{"num_hidden_layers": 9, "hidden_size": 448, "n_experts": 16, "experts_per_token": 2, "d_expert": 432, "d_shared_expert": 0, "hidden_act": "reglu", "moe_layers": [1, 2, 3, 4, 5, 6, 7, 8], "router_score": "softmax", "normalize_top_k": false, "routed_scale": 2.83, "balance_loss": 0.00363, "balance_bias": false, "router_z_loss": 0.0001, "n_groups": 8, "groups_per_token": 3, "init_std_router": 0.0319, "lr_router": 0.000875, "vocab_size": 32768, "norm": "rmsnorm", "norm_eps": 1e-05, "tie_word_embeddings": true, "optimizer": "soap_variant", "learning_rate": 0.00164, "beta1": 0.95, "beta2": 0.99, "max_grad_norm": 1.0, "batch_tokens": [65536, 131072, 262144], "max_seq_len": 1024, "train_tokens": 512300000, "max_steps": 3769, "dataset": "wikipedia_en"}
Below are experts of layer 5 (counted from 0) of a mixture-of-experts language model. Rows are named router (the router's row for the expert), gate (a neuron's input weights, with its number), up (a neuron's input weights, with its number) and show model dimensions 392-447. Each number is 128 + 24 x the weight over its row's rms, rounded and kept within 0 to 255.
After each expert's rows: "mostly gets" lists some tokens that are sent to it at least half of the time. This comes from a sample of Wikipedia text that the model never trained on.

# expert 11
router [121 116 169 108 109 145 121 114 114 106 160 107 116 108 111 143 121 134 107 151  94 158 129  99 156 105 127 124 131 151 153 141 166 106 147 122  85  83 158 137 136 158 119 133 101 106 149 155 123 138 115 145 143 162 158 133]
gate0 [101 122 138 161 118 160 152 115 103 109 131 117 118 139 125 123 140 161 130 125  88 135 110 126 111 140 160  94 164 124  96 120 102 107 116 153 144 112 111 127 152 129 138 140 148 115 164 144 104 104 105 126  94  59 127 166]
up0 [118 159 109 148 142 120 148 162 126 128 144 125 119 121 121 120 205 135 101 117 146 123 141 103 140 144 137 143  92 142 161 122 155 131 152 115 137 118 135 133 123  86  69 160 110 162 148 138 148 122 133 171 175 171 100 112]
mostly gets: " J", " K", " Al", " Z", " M", " John"

# expert 9
router [128 127 123 117 128 105 142 129 129 158 167 103 106 138 156 126  96 110 116 166 130 135 143 137 145 107 112  87 123 124 125 122 149 197 134 127 149 133 127 147 143 149 116 188 109 140 114 121 128 132 146 146 133 117 131 146]
gate0 [100 122  96 138  92 107 152 114 132 106 141 113 166 122 158 141 115 157 130 116  85 119 167 117 130 131 112 109 158 167 134 131 142 159 157 148 138 131 163 111 144  98  92 110 144  86 103 136 134 152 183 160 141 156 148  83]
up0 [148 173 122  80 102  94 127 124 121 130 111  98 170  71 157 101 148 111 144  94 116 149 130 138 125  73 135 134 106 110 136 106 121 137 131 106 149 127 118 142 108 151 111 133 100 126 105 128  97 120 129 130  99 118  95 142]
mostly gets: " there", "″", "See", " Preceded", "2022", " Coordinates"

# expert 0
router [126 103 136 109  93 136 102 134 135 136 163  89 112  89 109 124 144 107 128 161  80 114 117 123 183 118 117 128 154 164 178 142 154 111 131 117 121 131 132 139 174 114 126 135  82 141 158 113 125 105 129 147  97 120 120 214]
gate0 [ 99 110 145 149 131 132 123 149 136 138 166 106  97 135 134 147 134  98 123 150 105 130 140 123 129 102 123 162 121 159 132 131 151  78 134 122 100 133 144 132 151 116 121 143 130 132 121 121 176 147 124 190 123  97 121 133]
up0 [118 109 144 120 130 140 124 134 148 147  76 132 145 130 120  95 145 185 130 128 158 126 131 129 135 118 112 140 129  67  87 114 151 151  84 102 115 107 117 150 136 117  89 126 105 157 173 129  84 140 128 143 123 128 146 133]
mostly gets: " He", "He", "ville", "ner", "ley", " She"

# expert 10
router [131 108 146 102 116 154 118 111 126 138  85 138 123 142 133 152 132 135  94 175 113 128 148  99 166 144  84 114 125 133 147 155 144 155 128 165 109 167 132 124 139 184  97 154 151 137 102 145 108 154  99 123 139 139 171 122]
gate0 [130 124 165 145 129 139 148 130 140 101 139 111 119 172 122 113 125 122 117 130 129 146 134 106 174 124 124 114 155 181 154 111 124 103 129  99  77 116  94 119 147  74  71 131  77 122 160 144 162 151 140 153 104 100 100  99]
up0 [116 122 143 161 115 121 122 110 137  65 113 147 112 157 134 112  96 114 117 130 145  97 133 131 137 128  84 146  97 170 148 130 104 110 113 133 120 101 113 133 125 108 110 120  96 137 161 121 131 153 163 129 111 101 123 108]
mostly gets: " World", " season", " States", "\".", " York", " film"

# expert 13
router [143 127 123 109 117 155 146 142 167 141 178 163 100 137 110 132  84 154 147 156 126 138 164 134 173 125 121  93 142 152 134 162 119 140 111 143 131 125 180 172 142  99 108 135 130 186 109 111 146 162 122 112 122 113 185 125]
gate0 [105  95 114 126  92 131 158 150 113 153 147 132 126 158  80 170 120  92 155 164 127 133 136 161 134 168 160 126 119 127 121 144 108  67 174 151 100 155 173 134 122 166 119 106 172 121 100 124 102 103  89 154 146 141 123 142]
up0 [101  93 119 121 146 176 126  94 114 181 143 127 146 151  86 169 152 129 155 103 109 131 141 115 165 149 148 149  95 120  99 122  89  65 114 129 126  87 131 143 166 184 108 140  89 118 117 123 108  63 137 145 124 147 113 169]
mostly gets: " (", " of", "″", "In", " all", " ["

# expert 1
router [100 112 110 114  95 123 174 127 123  98 109 167 131 134 113 141 101 128 105 170  95 142 145 136 137 104 128 103 161 138 149  80 139 189 171 144 165 171 136 134 140 122  96 119 126 135 103 129 106 135 129 138 151 127 188 199]
gate0 [150 128 150 159 195 183 113 135 141 121 104 119 121 104 142  83  84 120 189 149 187 107 119 102 128  94 124 133 111 134 129 127 108 101 130 108 120 124 120 110  62 125 127 108 138 158 138 162 149 108 163 124 111 111  71 100]
up0 [ 56  97 139 131 135 106 122 148 112 103 118 147 114  98 111 162 117 116 144 120 127 174  88 125 166 127  95 112 120 148 145 153 138 208  88 128 133 138 142  72 158 116 125  88 135 133  98 110 119 139 143  64 108 162 186 184]
mostly gets: " two", " some", " new", " three", " more", " one"

# expert 2
router [134 120 143 125 149 141 166 119 127 114  86 143 120 113 144 152 105 149 147 146 108 144 130 171 166  95  86 119 128 123 138 111 117 148 135 146 142 117 123 157 140 118 106 127 127 161  99 157 114 144 118 100 119 167 124 129]
gate0 [159 105 112 179 145 156  64 122 136 196 123 100 103 100 135 103 133 122 119 146  59 151 129  93 120  90 165 141 147 126 112 122 141 161 141 146 152 127 133 183 168 141 136 122  73 152 100 144 126 138 121 123 160  96 123 140]
up0 [157 110 130 143 136  83 133 135 113 111 154 132 126 163 121 118 128 179 144 118 118 173 139 156 157 116 111 111  78 128 169 107 117 154 132 156 143 164 116 141  98 110 132  90 135 149 112  91 103  93 169 136 165 105 117 138]
mostly gets: " up", " out", " Award", " School", " back", " Championships"

# expert 4
router [110  95 111 137  86 147 137 158 145 111 120 105 118 131  63 136  85 121  96 162 126 107 111 134 137 142  85 126 164 194 121 120 169 158 151 133 146 139 131 165 135 104 116 119 126 148 133 106 107 113 101 162 124 106 167 129]
gate0 [122 134  82 133 148  93 138 131 127 118  71 119 151 139 146 164 149 160 152 152 104 129 122 169 132 133 137  88 174 118 139 124 136 116 141 116 100 121 122 168 127 107 117 146 145 134 157 144 124 110 104 159 129  75 102 182]
up0 [131 127  92  96 135 133 131 142 122 106 138 129  84 166 166 119  65 140  92 142 124 140 167 175 127 112 172 133 106 106 141 115  89 101 132 177 151 141 134 120 145 123 121 145 128 137 159 147 157 140 115 100 163 101 117 154]
mostly gets: "-", " and", " or", "=", " but", " &"

# expert 12
router [137  72 112  77 141 156 138 122 128 111 131 155 111 145 101 158 124  86 121 151 141 141 139 105 135 118 103 108 125 137 109 111  92 156 125 151 198 125 138 163 155 118 132 120 143 155 119 110 138 100 109 138 136 140 113 134]
gate0 [154 129 164 121 100 144 110 109 129 128 106  92 112 150 111 136 127 129 118  89 136 115 113 126 113 129  99 134 129 124 141  79 138 119 128 105 129 153 114 151 105 137 133  99 105 115 166 111 121  87 141 134 150 128 119 139]
up0 [178 123  90 103 124 165 146 173 111 112 123 109 127 149 116 133 173 143 132 117 143  50 108 151 155 108 111 126 119 105  81 122  85 149 145 148 115 131 136 112  85 107 151 112 118 133 142 147 146 157 162 141  90 123 131 145]
mostly gets: " well", " so", " dis", " sub", " mid", " long"

# expert 7
router [103 103  91 154 131 144 153 156 135 164 151 145 103 117 103 151  97 120 116 155 110 158 212 133 135 130 137 109 112 106 126 132 138 132 125 143 170 143 111 160 187  88 120 135 150 130 169 162 121 150 144 143 108 132 148 180]
gate0 [139 149 104 180 141  97  76 129 149 153 143  97 123 168  92 191 177 159 124  97 116 121 128 142 175 135 139  94 104 127 134 104 114 125 110 138 119 119 118 129 106 119 137  97 124 149 109 125 125 138 128 129 114 167 152  91]
up0 [108 113 119 128 117 148 125 135 136 125 128 147 134 116 137 117 103 101 164 147 167 131 161 130  91 127 133 104 159 147 137 154 103 116 157  85 126 121 163  97 109  97 111 140 141  78 123 123 119 149 144 112 145 108 144 171]
mostly gets: "ium", "oc", "cer", "ars", "ix", "yl"

# expert 8
router [115 139 104 111 130 175 145 109 115 133 129 162 110 124 102 121 125 114  86 164 135 124 107  80 156  83 143 110 157 153 139 158  98 184 130 147 152 133 172 119 172 164 155 116 113 113 128 115 125 134 147 119 130 153 122 142]
gate0 [149 121 109 137 182 149 118 110 123 122 130 138 122 155 103 128 107 130 120 101 138 139  80 173 125 133 128 134 131 153  92  99 120  83 115 122  89 117 123 114 159 103 137 139 100 138 152 110 148 121 112  99  90 149 139 115]
up0 [114 162 168 113 145 118 105 130 121 116 143 122 129 127 113 121 120 141 130 132 115 131  99 107 105 124 149 158 109 165 127 107 163 120 161 151 138 119 108 135  97 168 158 128 149  74 112 128  99 131 113 136 165 155 121 113]
mostly gets: "==", "===", "°", " ==", "====", "′"

# expert 15
router [146 115 128 121 128 164 136 111 153 149 138 152 159 117  76 158 121 153 109 127 124 118 153 121 163  91 107 126 185 116 150 136 139 130 162 156 113 155 164 158 150 110 118  89 117 181 163 120  95 171 116 169 117 143 154 134]
gate0 [ 92 135 115 113 136 112 150  92 149 148 164 122 113 126 127 121 136 122 144 114 126 114  98 145 164  53  83  56 107 109 149  79 114 141 162  90 114 145 136 150 108 135 178 130 163 113 109  70 161 132 151 143 181 110 148 125]
up0 [119 115 132 122 130 156 174 155 132 133 143 121  96 137 114 115 103  94 109 160 129 112 143  81 109 175 121 162 123  92 110 127 135 127  87 117 145 123  93 114 134 200  73 109  77 145 155 103 144 166 125 104 130 114 132 162]
mostly gets: " for", " by", " at", " under", " over", " against"

# expert 3
router [ 77 107 124 141 115 149 151 132 123  93 132 141  96 139 130 127 125 111 108 164  91 136 173  70 147 142 111 147 126 105 139 135 137 176 118 146 190 180 155 146 131 116 106 108 113 170 156 140 111 161  96 164 140 173 175 159]
gate0 [127 131 117 143 109 111 136 115 128 131 108  93 143 183  92 103 165 164  88 167 110 121 151 161 128 135 107 101 134 125 117 103  97  90 129 159 117 152  81 155 123 102 128 123 120 134 122 116 128 118 143 129 100 104 162 160]
up0 [125 136 130 123 123  88 112 115 150 128 149 147 113 107 128 131 112 112 153 107 158 122 125 118 135 143 180 155 134 116  98 112  87 108  85 121 132 129 116 116  90 137 133 139 110 163 155 104 140 146 104 102 106  97 157 136]
mostly gets: " had", " have", " has", " used", " found", " received"

# expert 5
router [138 105 141  90 138 143 142  95 171 149  79 102 133 146 106 149 146  78 108 150 134 135 154 157 140  98 116 134 134 111 164 148 137 156 137 155 133 153 152 160 182 135 113 109 130 150 160 142 135 165 119 136 117 162 162 143]
gate0 [100 126 139 101 137 107 105 121 179 107 138 153  95 148 121 128 121 146 141 157 100 144 134 134 124  90 164 104 142 149 118 137 144 132 118 104 148 123 124 161 128 151  85 106 124  90 104 130 126 114 114 130  87 112 111 128]
up0 [ 92 129 157 117 114 142 107 163 178 117 144 120 120 126 107 126 120 116 147 102  88  90 140  90 105 111 156 109 154 106  90 174 118 137 154 101 176 109 113 143 106 132 155 105 167 110 118 108 154  99 127 146  98 106 107 141]
mostly gets: " \"", " April", " September", " January", " December", " August"

# expert 6
router [128 122 151 133  90 170 139 143 167 123  87 133 115 132 118 114 111  98 130 140 123 117 170 139 168 106  94 125 146 121 141 106 134 104 136  94 110 134 138 127 187 159 142  87 117 148 137 159  96 111 136 159 122 128 131 104]
gate0 [140 147 139 119  69 163 152 121 111 116 128 155 117 145 152 106 109  66 140 134 127 121 107 154  97 155 131 148 105 124 145  92 118 198 124 137 115 165 104 146 112 114 151 145 138 157  91 178 135 153  87 113 164 149 126 133]
up0 [155 151 136 127  71 166 150  92 140 143  77 108 166 128 106  72 104  98 141 158 102 107 151 134 105 125 139 138 103 102 142 136 137 119 141 149  86 112  87 133 129 123 153 128 111 157 107 127 110 114 130 142 204 179 150 145]
mostly gets: " −", "%;", " |", "|", " —;", " 0"

# expert 14
router [103 148 173 139 116 142 131 125 161  98 144  80 127 138  96 149  90 104 105 170 113 141 139 160 176 120 103 132 118 122 122 170 114 145 117 155 112 157 192 135 127 105 120 120 104 182 162 103 138 141 138 147 107 193 163 159]
gate0 [124 164 163 167 134 138  75 161 124 109 136 118 111 145 143 139 140 123 132 142 114 116 166 152 106  71 114 143 112  81 148 142  96 116  91 183 111 128 131 142 119 107 131 131 103 131 122  82  93 100 153 106 109 144 123 152]
up0 [130 162 125  84 125 140 126 206 112  96 163  98 116 105 127 105 138 125 108 122 103  75  82 117 137 144 127 104 139 137 136 122 123 136 137  98 150 121 103 107 110 135 105 111 102  83 151 128 130 111 130 140 126 160 213 112]
mostly gets: " are", " that", " his", " which", " this", " been"